Experts of a small language model.
Size: width 384, vocabulary 8192, 53.1M parameters.
Experts: 528 GELU neurons an expert, 1 pick a token.
Training: a variant of SOAP for the experts, 9577 steps.
Below are experts of layer 7 (counted from 0) of a mixture-of-experts language model. Rows are named router (the router's row for the expert), up (a neuron's input weights, with its number), down (a neuron's output weights, with its number) and show model dimensions 288-383. Each number is 128 + 32 x the weight over its row's rms, rounded and kept within 0 to 255.
After each expert's rows: "gets" lists some tokens that make up at least twice as much of what it gets as of all text. This comes from a sample of Wikipedia text that the model never trained on. Tokens count by the router's weight.

# expert 3
router [ 78 157 166 130 104 168 150 161 135  87 156 134 135 187 187 112 116 144 145 164 178 126 126 129 161 125 170 153 119 151 161  87 188 140 138 191 143 188 115 116  71  94 127 121 133 125 139 155 191 176 144 123 116 109 177  78 214 114 100 119 142 133 136 172 126 115 164  97 132 131 180 105 162 162 162 169  75 172 128  88  92  79  95  92  80  96  59  66 102  74 136 112 105 155 163 121]
up7 [ 89 106 160 153 122 144 150 104  67 130 128 156 142 109 144  43 166 200 132 105 159 168 150 119 120 126 115 139 100  66 114  83 121 131 131 159  93 198 184 185 203  81 146 141  78 125 138  97 192 144  97 155 162 120 151 185 111 146 167 103 116 138 158 178 129 126 158 124 161 128 113 113 126 123 155 154 150  36  98 153 111 114 154 113 144  82 102 165 143 107 116 169 163 127 164  78]
down7 [157 148 133 158  97 146 165 119 180 149 138 114 163 146 154 124 119 143 150 102 118  90 140  92 102 117 153  83 155 213 125 148  81 120 121  74 183  73 137 160 145 137  50 146 150 109 145 121  88 123 148 130  98 133  66  68 195  75 124 141 113 145  69  56 196 189 165 139 103  94 168 112 130 135 133 125  96  94 121  32 142 206  93  68 111 113 132 162 142 176 154 110 216  75  91 103]
up8 [ 87 116  81  69 130 126 151 141 134  52  84 213 106 181 138 110 132  75 151  82 108  73 130 104 103 103 140 128 110  61 144 190 167 119 125 129 147  87 118 146 128 137 140  94 137 151 138  71 113 146 135  75 183 129 145 151 118 140  47 150  79  66 110 173 165  54  98 117 126  99 155 115 150 133 128 115 198 154 174 150 137 112 141 156 159  68  99 170 157 161 131 101 103 158 187 162]
down8 [158 111 133 127  71 173 119 151 143 106 174 145 161 148 112 116 142 189  76  74 127 175 161  73 141 118 105 101  51 139 119 118 124  93 161 151 126 200 141 109 112 133 139 147  91 133 120 117 129  96  59 143 148 137  78 160  95 163  86 143 122  83 132  86 108 143 118  68 121 105 140 103 171 133 171 179 155  79 139 105 107 188  81 153 120 117 124  85 145  92 121 169 135 135 118 150]
up9 [127 162 139 138 112 115 133 101 142 164 132 181 149 151 109 184 135 171 120  63  99  88 107  72 137 125 147 119 126 113  89 181 124  95 128 104  62 138 136 152 168  81 162 158 117 103 115 114 146 104 147 115  92 136 153 127 159 179 150 176 134  87 105 140 130  61 118 135 152 120 116 105 155 116 179 136  96  97 118 177 175 100 115 103 116  74  91 136 168 153 178 157  85  72 170  90]
down9 [102  89 126 114  91 121 163 117 181 130 170 109  90  98  88  98 122 139 164 135 143  88 105 137 142 120  87  75 145 117 117 155  90  91 129 124 116 113 122 169 142 125 168 115 170 115  81 117 100 161 103 163 105 137 144 115  97 141  65 102 118 101 107 151 144 119 139 178 128 160  83 156  77 131 177 164  79 111 139 131  96 117 186  76 130 130 159 150 135 125 169  92  96 172  91  60]
up10 [184 130 122 117 140 150 131  63 146 194 147 164 108 105 125 149 149 109 153 121 119 149  99 132  91 127  73  56 114  91 208 150 107 101 111 134 151 140 190 114 173 141 148 158 106 171 118 114 188 119  92 104 142 183 127  92  98 102  92  72 149 188 102 163 122 122 150  93 128 139  51  99 140 136 130  98 100 152 161  59 169 111 102  94  99 127 166 101 167 131 165  85 188 134 135 137]
down10 [139  83 125  88 105 102 199 154 111 126  94 182 134 118 176 135 148 144 141 154  70 140  90 111  66 115 120 124 166  77 107 127 123 100 151 136 112  67 126 125 183 108 210 130  52  49 123 128 130 117 149 123 155 151 105 159 131  92 133 123 115 112 106 149 134 141 144 118 150 105 115 174 146 100 124 173 119 114 109  76 123  96 148 158 136  66 138 172 182 124 134 103 155 156 104 124]
gets: " was", " is", " to", "ly", " were", " be"

# expert 7
router [131 127 108 137 195 108 110 106 118 212 124  30 105  74 122 168 143 170 131  67 100  98 132 180 110 122 106  87  66  90 131 130  73 139 113 114  68 114 101  88 186  55 117 104 118 112 128 103 137  84 141 113 139  85 116 167  98 139 195  73  85 179 145 146 129  63  84 165  89 112  74 145 105 136 136 103 161 152 131 114 127 162  61 145 119 127 176 125  78 175 117 147 134 135 103 157]
up7 [ 95  79  92 147 117 131 133 108 120  73 164  57 124  76  99 167 139 101  94 141 145 127 128  93 117 135  73 103 114 103 132  98 115  80  97  88  82  98 102 143 154 145 193 108 175 179  79 138 135 107 159  56  99 196 103 136 134 118 111 117 149 169 148 139  83  79 121 130 141 166  79 104  78 125 171 120 132 136 147 139 105  96 146  99 163 100 136 139 112  97 155 190 107  93 178 110]
down7 [134 137  91  96  90 107 137  69 139  75 135 180  86 121 108 130 103 164 146 113 138 135 132 134 169 148  70 134 112  99  54 147 145 181 168 103 150 163 137 154  94 120  95  97 143 105 137 111 173  90 108  94  33 132 119 112 145 117  81  98 113 163 178 175 181  83 108 126 147  31 141 204  99 168 182  92 146 101 167 100 139 107 123 139 112  89 158 106 119 132 115 208  92 151 132  74]
up8 [114 144  63 113 121 125  85 119 100 118 115  66  97 185 120 144 147  96 138  78 128 177 178 127 109  82 127 135 101  91 148 166 108 123 115 113  41 154 109 152 157  92 125 122 142  96  92 104 110 138 204 125  76 112 103 133  97 151 117 105 161 171 145 170 106 101 160 154 143  73 126  84 168 135 142 105  92 123  81 143 112  97 108 121 129 120 130 133 170 127 131 172 103 115 150 146]
down8 [192 116 147 148 174 150 147  99 142 133  84 144 123 122 126 106 161 114 156 104 103 133 163 166 109 131 150 104 153 138 109 124 108 141 143 111 120 151 131 129 111 134 160 123 172 146 109 106 127 142  99 165 157 133 120 117 154 150  93  94 150 115 113 124 105 138  99 118 112 179 139  58 158 139 137  85 114 156 152 159 168 134 140  97 169 164 171 105  62 105 111 151 142 126  92 102]
up9 [130 120 178 166 138 161  81 175 144  96  40 133 140 192 150  36 154 120 101 128  43 152  53 143 191 129 108 154 103  94 200 147 170  99 103 116 118  94 123 109 120 103 103 174 148 180 133 101 165 146 112 123 147  86 112 115 171 142 167 100  96 200 139 144 132 106 135 155 142 144 138 165  91 140 149 112 129 101 159 168 143  74 119  99 111 110 133 145 129 139 140 142 146 163 164  89]
down9 [127 130 152  85 153 112 159 139  24 122 122  92  49 138  77 117 114 118 165 106 113 114 128 165 153 113 101  98 172 118 144 185 168 128 155 140  84  91 180 149  71 113 161 175 132 107 136 123 171 152 110 166 119 139 102 148 111  88 200 128 145 157 193  66 112 145 129 124 139 103 141 129 120 105 170  82 134 104  91 130 107 163 127 136 187  85  20 116 142 142 165 116 185 102  90  81]
up10 [ 96 127 114 137 133  87  74  95 137 111 177 154 161 154 110 106 165 110 157  64 126 117 131 101 104 176  84 161 150 166 141  66  99 172 120  91 145 125 129 192 150 113  63 135 117 116 160 108  55 146 104 161 159 118 139 114 121 124 111 137 164 171 122 145 124 124 163 152 128 108 153 158 159 103 134 112 135 115 111 140  62  93 144 127 130 178 101 128  98 101  80  85 169 137 123 176]
down10 [157 145 126 147 150 161 124 135 120 142 123  64 107 176 105 107 161  66 173 133 102 149 131  87 150 180 118 101 195 119 100 120 128 148  88 101 157 154 133 119 141 150 148 134 109  87 112 152 139 147 119 144  97 140 167 134  86  99 116  96 151 121 180 124 116  76 115  96  84 108 111  76 159 156 134 137 187 156 143 135 124  86 130 183 160 190 145 134 117 161 154 153 131 130 143 161]
gets: "a", "e", "i", "o", "k", "it"

# expert 5
router [143 115 147 146 129 134 148 164  81 138 106  97 117 131 114 215 148  85 117 104  74 161 124 129 122 107  28 109 179 118 115 115 116  95 110  80  78  94 152 130 167  98 125 133 156 140  74 164 110 150 124 138 127 141 106 101 131 127 157 137 172 146 146  94 144 162 137 151 100  79 114 161 154 150 154 148  96 106 121 125 141 134  99 117 142 255 151 207 146 125 158 166 135 127 177  93]
up7 [161 137 141 109 169 119 129  63 143 122 136 151 146 155 118 136 117 146 114 120 155 107 119 119 157 144 113 114 153 177 144 182 133 120 113  91  92  92 120 145 122 149 102 104 198 108 114 116 119 115 158 144 162 169 115 112 153 146 123 121 208 142 137 157 103 155 115 141 143  98 118 157 101 113 106 204 143 186 181 144 190 116 106  99 150 136 142 190 151 145 164 120 122 162 118 164]
down7 [115 144 117 141  98 158 181 102 159 139  94 129 126 108 141 123 187  92 128 123 144 130 113 129 112 140 149 162 102 136 106 125  63 146  69 141 112  77 168 152 162  53 115  98 132 155  88 110 171  88 115 127 108 154 116 189 143 123 137 143 140 108 147 118  65 201 114 134 166  61 121 205 151 152  77 110 135 170 146 152 132 146 148 140  90 130 158 151  78  94 188 122 132 103  89 125]
up8 [ 95 177 144 147 107 160 116 103 130  99 124 148 123  72 196 170 156 132  99 183 194 162 107 109 100 125  99 135  86 149 172  92 170  80 105 183 135 130 120 162 110 144 126 113 106 148 189  64 187  83 155  89  75 168 108 151  68 120 150 102 127 166 172  94  29 173 110 123 132 110 142 187 105 166 120  77 193 148  98 118 133 178 123 145  89 152 155 127 171 108  73 184 100 109 177 107]
down8 [195 103 112 139 112 132 152  90 211 147 124 113 132 121 197  70 125  90 135 110 118 102 177 123 100 142 121  97 149  87  95 144 141 185 127 130 132 108 114 180 128 118  89  84 129 145 191 140  86  91 151 103 158 128  66  70 109 161 136 140 107 151 177 135 142 124  40 109 143 130 175 117 133 117 172 122 106  94 158 155  83  96 146 103 173 170 135 114  68 125 154 176  99 139 129 142]
up9 [110 105 117  88  85 106 122 157 113 191 165 105 156 134 136  96  87 128 169 101 137 136 184 115 141 143 123 177 140 106 112 127 103 125 181 110 124 119 110  82  83 110 127  33 127 135  90 165 130 152 124  95 148 120  92  99 163 118 134 204 138 144  67 143 129 129 107 110 102  74 168 128 142 160 149 107  22 149 155 186 135  94 148 137 149 138 133 106 148 119 145 128 178  92 127 141]
down9 [132 117  56  98 172 122 149  77  95 180 151 189 101 132 143 164 111 148 117 140 203 146 119 185  70 137  96 121  63 138 102 149  99 133 116  88 121 147  70 119 147 197 135  92 156 149 135 176 142 141  75 150 150  86 127 107  98  87 146 115 154 115 121 155  98 139 113  91 193 113 199 123 141  77  77 155 155 144 113 143 156 144  68  86 139 128  84 126 111  97  48 116 143 149 133 139]
up10 [134  98 107  82 110 126 141 142 127 117 148  81 104 173 103 146 165 134 168 182 102 151 186  99 102 139 126  94 110 114 119 163 111 132 125 153 107 128 150 184 171 109  62 143 101 144  71 124 121 132 131 184 141  93 135 135 108 114 138 137  44 151 136 141  88 166  87 133  91 133 147 141 112 108 153  57 107 148 112 155 155 138  96  95 132 104 113 203 126 136 142  96 191  50 121 128]
down10 [121 154  98  99 103  98 143  89  98 129 134  92 110 170 181 109 168 157 136 134 157 155 119 118 147 128 122 143 113 129 115 108 110 122 135 136 142 125  87  70 120 109 106 147  49  40 135 126  81 178 115 112 165 102 101 114  95 209 131  75 102  88 127 148 139 129 118 116 180 127  97 116 118  96 132 111  47 115 203 109 106 126 168 107 122 141 162 101 118 114 136 126 158 125 124 115]
gets: "2", "1", "0", "3", "4", "5"

# expert 6
router [173  84  99 111  81 134  80  87 124 167 159 163 158 139 137 106 156  74 101 166 134 124 128 113  99 163 226 144 137 160 102 195 148 122 124 161 107 141 171  76 122 164 110 111 168 169 132  78 128  90 145 120 114 129 132 105 113 118 104 118  56 156 109 148 152 142  91 146 185 149 134  98 121  91 103 101 140 104 129 151 160 127 212 190 128 109 141 131 123  91 103 124 152 107 176  84]
up7 [117 160 126 160 123 168 145 161 114  92 141 105 113 127 190 159 153 121 139 186 140 127  67 111 145 148 169 129 185 154 111 125 139 124 102 145 114 103 138 182 216 104  87 133 170 157 140  70 147 101  90 147 117 154  73 111 112 145 121 126 128  90 194 101 186 123  64 130 128 188 164 100 131 104 113 157 134  97 176 187  99 179 129 204 192 104 161 137 136 143 165 134 144 109  71 151]
down7 [ 93 165 181 121 175 119 135 138 212  97 139 192 115  77 103 163 104 148 159 158 132 106 166 137 129 114 122  84 138  70  98 165 127 119 129 168 125 104 128 101 100 189 144  90 149 145 160  90 166  62 151 156 110 100 123 129 156 100  97 179 151  84 116 159 160  95  85 140 109  98 141 190 130 187  74 131 133 105 118 135 172 148 145 125 127 148 127 118 162 157 102 112  72 156 103 103]
up8 [ 64 146 127 100  73 156 186 104 148 123 115 183 177 109 101 173 105 169 130 138 158 185  85 142 119 131 185 174 152 126 118 158 133 128 141 130 120 109 115 139 155 165 177 152 122 131 120 100  87 134 170 117 184  89 109 188 118 125 126 127  90 159 168 100 161 127 175 123 132 111 119 159 113 149 120 117 144 157 166 186 109  95 123 201 106 154 185 142 107 164 116 116 127  99 130 153]
down8 [164 133 102  96 120 159 131  79 159 110 141 105 176 112 171 186  93 108 132 158  46  94 225  91 161 165 172 156 118 144 122 126 135  91 134  73 124  93 123 112 120 120  43  54 152  91 143 148 148  88 198 149 141  95 126 132 179 129 111 164 182 133 103  95  93 153 139 147 155 146 125 122 148  87 169  91 143 126  70  65 107 119 135 147 195 149 110 145  77 131 152 126 167 113  89 134]
up9 [124 147 125 164 127  56 128 122 160 142 137  85 153 101 117 100  98 111 137  89 100 153  76 168 154 165 166 110 152 171 190  92 163 110 136 175  98 160 171 166 159 107 117 126 120  76  33  70  88  86  99 107 126 116 127 110 183 103 171 103 173 110 154 154 107  90 100 120 127 135 125 151  97 154 137 147 116  91 149 175 122 121  93 147 141 114 126  61 143  84 155 173 191 148 168 180]
down9 [ 99 127 136 136 151 140 153 136  89 183 164 182 150 122 200  88 169 116 162 200  90  60 160 106 118 145  69 102  71 135 146 182 124  93 125 132 105  91 120 101  85 150 153 112 127 135 165 214 160 185 122 121 145 110 130 131 127 128 119 154 104 160 163 133 135 139 157 198 169 116 122 150 178 131 116 128 166 114 147 137 123 181 132 166 165 158 122 101  87 178 147  80  99 101  80 147]
up10 [117  84  72 104 148 137 145  73 110 123 137 149 110 136 160 157 148 148  44 117 171  81 132 138 175 104 124 113  46 125 106 118 123  93 103  91 180 168 135 166 127 135 178 109  92  76 144  94 161 129 135  88  90 116 116 114 142 104 155 132 149 135 154 136 199 187 120 138 129  94 102  63 159 130  94 132 141  53 143  88 111 126 167 170 151 130 108 170 110  75 141 116 125 146  95 155]
down10 [178 171  98 127 114 127 110  92 158  31 103 156 113 109 151  90 125  97 163 103 143 178 161 130 133 153 103 100  93 107 115 158 119 160 140 120 126 158 112 137  96 181 112 198 163 108 122 194 112 134 142 160 112 102 138 187 153 142 113 171 131 173 192 105  55 101 107  66 134  60 157 111 196  89  96  95 105 124 136 138 154 138 120 107 149 126 134 191  94 120 141 121 135 122 138 111]
gets: " |", ".", "\n", " ", ").", "=="

# expert 2
router [153 177 127  65 130  86 114 121 187  81 105 186  98  85  74  75 105 105 142 157 151 116 133  79 121 134  96  96 135  97  89 114 128 155 123 121 169  83 119 160  83 213 123 198  73  93 100  99 111 136  90 151 119 193 133 113  52 100 132 138 173 120 125  57 115 127 157 142  63 176 107 146  65 133  96 157 117 126 166 167 115 111 194 143 168 148 112 153 164 123 111 121 102  96 102 127]
up7 [112  98 120 162  94 171 151 138 112 185 121  83 146 127  72 140  58 165 134 148  64 162 120  92 120 115 142 106 106  70 117 124 104 103  86 129 132 135  74  94 151 199 135 141 127 124 142 161 148  97 120 113 134  89 165 143 141 134 168 146 104 119 146 151  73 174 112 134 111 188 160 117 187  91 116 145 134 129  86 114 157 141  80 112 128 152 137  94 154 101 156 194 119 135  81 102]
down7 [ 87  97  73 121 115 130 122 137 135  85 104 102  99 113 146  74 134 115 109 108 126  97  73 138 179  99 116 128 126 105  84  55  96  93  91 112 141 144 134 148  64 128  90 109  95 183 133 149 105 108 137 134 156 143  93 104 158 114 109 167 127 102 173 136  89 239 104  72 128 110 123  72 133 187 142 120  61 117 184 139  60 131 199 141 153  79 161 137  92  92  95 131  92 159 118 134]
up8 [135 176  69 141 177 197 150 120 154  99 161 129 171 115 147 130 141  87 190 121  91 127 141 149 153 115 149 168 130 159 134 122 126 168  60 105 128  93 106 101 111 192 143 113 132 140 137 134 145 112  93 159 109 149  74 153 143  80 166  84 145 130 146 188 102  97 136  92  71 115 143 120 123 109  67 151  28  42 188  90 150 161 132 125 114 149 101 114 181 151 104 116 151 112 142 196]
down8 [153  85 149 112 161 120  78 135  98  72  68 196 127 108 177 123 150 132 147 127 149 107 135 124 102  98 165  59 134  99 101 105 138 108  84 119 110 155 149 145 117 122 130 120 145 141 136  92  99  93 105 124 143 146 171 169 139 124 116 134 203 108  95  83 132 127 180 167 148 101 140 150 163 105 115 141 201  78 151 118  98 137 109 113  85 141 153 150 138  80 125 135 120  96 183 105]
up9 [110 171 108 180  88 121 103 144 163  94 158 110  69 157 171  72 145 118 100  99 170 135 130 112 101 114  96 162 107 146 120 108 210 133 125 154 162 152 104 109 141 147 147 124  60  82 171 126 133 109 168 146 140 123 185 130 144 168 190  71 152 124 116 116 127 147 143  47 112 153  52 140 133 135 150 139 141  54 106  96 150 115 140 112 192 141 135 110 154 186 177 109 151  87 130 189]
down9 [141 127 156 144 196 144 128 116 123 133  97  70 139 101 207 133 167 115 100 123 121 111  86  98 161  51 116 189 141 182  95 112 122 162 133 114  81 138 139 139  89  66 101  84 174 183 163  81 182 143 136 104 117 140 130 172 133  94 198 174 108 132 169 166 125 193 147 211 116  95 130  79 139 104  98 132 141  92 117 100 155 133 165  69 163 119 137 103 121 198  93 141 116 155 137 129]
up10 [ 85 143 110 166 139 148 158 167 149 124 115 191 153  77  80 139 116 169 115 182 105 144 112 125 147  83  79 151 122 145 129 163 107 112 121 133  95 101 155 116 109  97 120  88 184 178 109 143  96 192 115 151 176 107 147 165 122 127  87 153 222  77 126 115 150 136 177 132 132 167 116 169 127 141 161 132 119 100 157 151 177 158 165 135 100 149  46 107 123 166 110  97 147 116 187 122]
down10 [117 205 139 131 136 139 151 115 155 104 149 171 155 103 177 172 110 145 135 141 139 131 117 139  80 124  92 116 111 118 138  96  90 100 112 148  91 141 176 121 111 146 165 152  92  45 148 162 115  68 154 145 159 115  62 127 140 133 148  81 162 216 111 163 130  82 139  66 157  81 118 145  93 115 145  70  56 102 137 132  89 135 145 121 148  65 112 134  79  40 118 134 119 173 137 121]
gets: ")", "ur", "d", "al", "le", "\""

# expert 1
router [101 106 113 135 149 129 128 127  98 150  98 121  94 103 138  99  77 145 107 174 137  84 165  91 107 139 136 119 124 131  98 124 135  69 128 132 183 144 140 170 149 149 165 132  89 116 133 130 131 123 133 125 117 108  81 195  85 120 162 156 143 100 137 160 106 121 112 150 139  80 146 143 127  88  94  64 143  78 102 149 108 129 115  82 124  97 151 118 131 181 136 163 106  97 102 119]
up7 [135 100 144  91 157 123 185 159 148 194 144 111 115 115 106 100 132  70  88 157 187 136 139 121  85  97 141  75 176 167 122 166 195 175 169 144 148  79 141  82 161  90  76 129 118 104 181 123 169 133 146 141 166 168 118 105 118 135 133 123 195 138  51 101 155 138  70 236 166 123 143 144 126 171  81 134 138 153 161 163 149 167 136 160 133 123 198 140 138  92 140  78 162 164 147 173]
down7 [136 115 123  96  62 128 151 147 123 162 154  72 135  90 122 132 190 137  95 151  96 105  78 137  88 115  58  95 189 117 121 141  99 161  91 152 141 122 106 125 125  93 129 134 159 160 116 129 130 137 123  55 124 135 127 108 153 199 120  60 131 151 124  90 195 114 117 146 144  69 145 144 150 144 125 114 132 120 157 118 137  81 131 154 141 185 141 113 178 154 133  80 128 192 131 196]
up8 [129  75  60 114 100  78 140 120 103 162 134 150 160 119 141 107 105  86 125 158 148 101 131  96 116  89 150 166  94 184 118 136 162 112 156  93  77  61 178 156 173 126 109 137  89 127 142 117 107 146 182 126 187 156 164 139 136 166 118 180 115  77  42 105  73  82 131  65 136 115 130 105 149  74 118  88 144 121 116 131 114 143 108 147 106 138  77 122 139 126 114 112  99 115 115  77]
down8 [112 119 137 129 152 190 101  63 151  92 119 105 126 120  95  95 138 146 140 100  89 141 140 135 162 116  61 171 132 150 134 122 103 159 132 124 144 170 133  84  40 120 162 106 161 159 119 158 128 101  68 177 179 135  93 201 125 153 132 115 121 102 135 113 109 132 151 194 130 160 114 115 126  95  82 108 147 171 136 120 102 107 139 157 198 165 146 133 136 168 104  88 137 157 137 159]
up9 [140 126 121 139 157  67 176  92 118 127 115 157 111 157 158  94 139 170 108 127 162 126 148 118 173 153 158 117 169 142 150 153  84 152 157 168 119 146  93 157 167  92 143 119  95 117 171 126 167 120 130 142  95 102 112 156 178 126 104 130 174 107 120  90 174 120 153 142 105 207 171 181 180 168 158  70 130 111 133  87  91 127 133 118 142  93 144 111 175 189 117 100 138  58  92 110]
down9 [144 159 168  90  85 122 116 172 155 152 113 140 165 151 115 144 168 157  96 104 115 106  73 100 203 171 169 151 181 133 144 126  98 123 115 128 155 110 119 138 171 195 172 143 154  27 136 110 107 111  92 123  88 130 122 118 149 134 105 115  89 181 122  67 160 154  93  94 154 122 143 133 157 147 145 133 106 182 135 133 105 144 129 186 137 118 135 129  88 137 168 111 102 100  56 110]
up10 [ 83 107 132 205 176 129 189 159 119 159 106 117 133 114 121 112  80 175 107 132 129 171 102  95  71 109 112 173 133 131 134  84  79 158 172 119 145 123 129 135 152 121 122 109 158  65  56  37 164 132  94 134 126 112 124 123 138 159 104 159  75 129 160 101 110 110 130 145 124 192 163 156 142 110 134 137 160 123  85 139  80 125 128  95 142 104 137  43 199 126 123 147 134 126  98 130]
down10 [207 105 144 144 156 169  78 165 157 101 119 114 121 156 100 130 197 155  98 130  97  81 111 111 122 152 154 108 156 127 140 142 210  90 152 144 141 140 190 119 151  83 145 115  61 112 110 155 123 148 164 155 120 176 160 158 144 133  76  64 139 153 139 140 166 126 123 113 106 123 112  90 139 196 142 148  89 125 123 132 162 133 154 157  94 104 140 154 159 214  28 164 134 121 138 138]
gets: ",", " and", " by", "-", " with", ";"

# expert 4
router [108 170 119 136 143  92 150 145 119 141  84 101 172 121  86 136 138 148 128  59 138 110 104 182 139  95  88 132 130 142 117 140 142 147  87  90 119 132 104 137 184  93 101 128 136 115 168 154 131 122  93 106 144 144 140 125 201 186 160 147 160 101  77  73 161 154 133 160  88 105 169 177 107 135 136 129 110 164 202 122 145 144 107 127  92 112 173 168 116 168 114 114 133 151  73 107]
up7 [157 125 134 116 174 136 196 154 142 154 156 118 169 161 182 153 105 101 166 115 164 129  91 100 113 119 163 152 145 123 156 111 135 150 175 138 116 126 146 151 132 142 119 127 151  99 153 143 153  70 115 201 222 119  95 175 122 162  87 105 103 128 131 148  64 144 110 106  78 121 133 211 120 123 139 134 132 107 118 148 164 131 157  96  66 163 103 165 135 154 125  82 141 192 144 123]
down7 [112 163 123 128 177 174 147  89 166 123 149 128 119  81 153 154 124 118 128  88 120  88 126 125  97 164 161  99 143 141 114 142 141 108 132 157 131 112 167 129 143 164 157 169 199 140  57  88 159 136 129  98 137 126  76 103 205 142 209  96 158  73  78  93 155 181 124 155 164 153 141 138 129 131 164 150 127 108 103 138 155  88 168  88 158 203 124 146 130 110 217  92 139  46  84 111]
up8 [109 191 102 171 137 160 136 135 154 168 158 157 123 171 117 152  88 160 116  81 106 139 153 136 146 119 107  96 144 116 148 133 104 160 118 186 168 139 130 141 116 112 156  50 104 153  87 117 130 101 153 129 160 106 151 159  80 149 116 180 182  89  83 179 110 102 156 165 175 147 130 158 116 119  91 143 131 170 147 170  95 162 236 176 188 152  70 123 116 115 145 112 166  91 138 125]
down8 [147 126 124 131 111 164 117 133 119 190 110  85 120 137  93  88  62 103 137 164 107  89 141 109 111 116 162 141 176 127 159 124 103  80 197 143 139  91 136 178 138 163  84 168 113  95 172 134 140 154 125  97 111  87 137  92 117 140  94 146 101 162 114 119 173 104 124 117 120 115 137 157 122 155  96 106 187 142 138  91 117  89 105 131 197 110 119  83 169 125 102 127 101  97 164 103]
up9 [ 99 135 137  76  89 119 173 148 166  81 107 123 114 140 115 133 114  93  69 178 196 156 135 158  78  95 154 175 120 111 103 149  97  98 133  73 145 137 166 155 144 170 179 147 148 205 154 142 118  53 131  95 149 133 125 138 137 122 135 131  87  81 119  92  86 100  98 122  86 147  81 153 112 126 127 113 122 149 146 133 190 122 143 160 176 193 102 153 160 116 126 140 141 114 172 158]
down9 [115 140 112  71 157 131 130 151 149 134  62 100 118  85 103 122 170  94  94 231 147 173 120 139 148 104  98 109  80 126 100 144 142 124 180 137 123 112 116 120 139  82 165  93 176 125 143 141  78 142 133 117 103  98 114  75 162 167 162  79 133 101 105  76 129  86 195 112 128  90 119  96 157 136 130 142 115 155 128 130 169  70 168 109 120 174 194 166 163 116 107 105 168  94 156 121]
up10 [183 114 155 135 125 105 136  81 100 206 115 145 129 133 140 142 154 158 125 106 182 119 155  87 145 118 165 220 165 161 106 146 107 101 105 147 148 144 118 175 109 182 189 154 141 108  61 170 126 148 129  95 129 107 192 140 180 143 141 104 128 115 133 165 117 148 120  87  82  76 149 134  79  90  78 143  91 167  87 133 135 109 118 135  77 126 139 101 102 104 156 120 158 131 119 185]
down10 [109 111 108 127  81  54 122 148 186  89 161 119 156 148  59  99 109 104 126 183 149  63 122 189 115 180 109 116  75 117 103 105 122  77 157 116 136 110  71 149 177 141 186 107 161 125  72 128 121  88 169 104 145 119 121  85  85 122  22 137 127 160 106 160 107  79 108 102 103 120 117  77 162 151 122 120 134 133  64 105 133 144 118 169  99 123 115 134 113 140 139 167 147  84 158 100]
gets: " of", " the", " in", " a", " for", " at"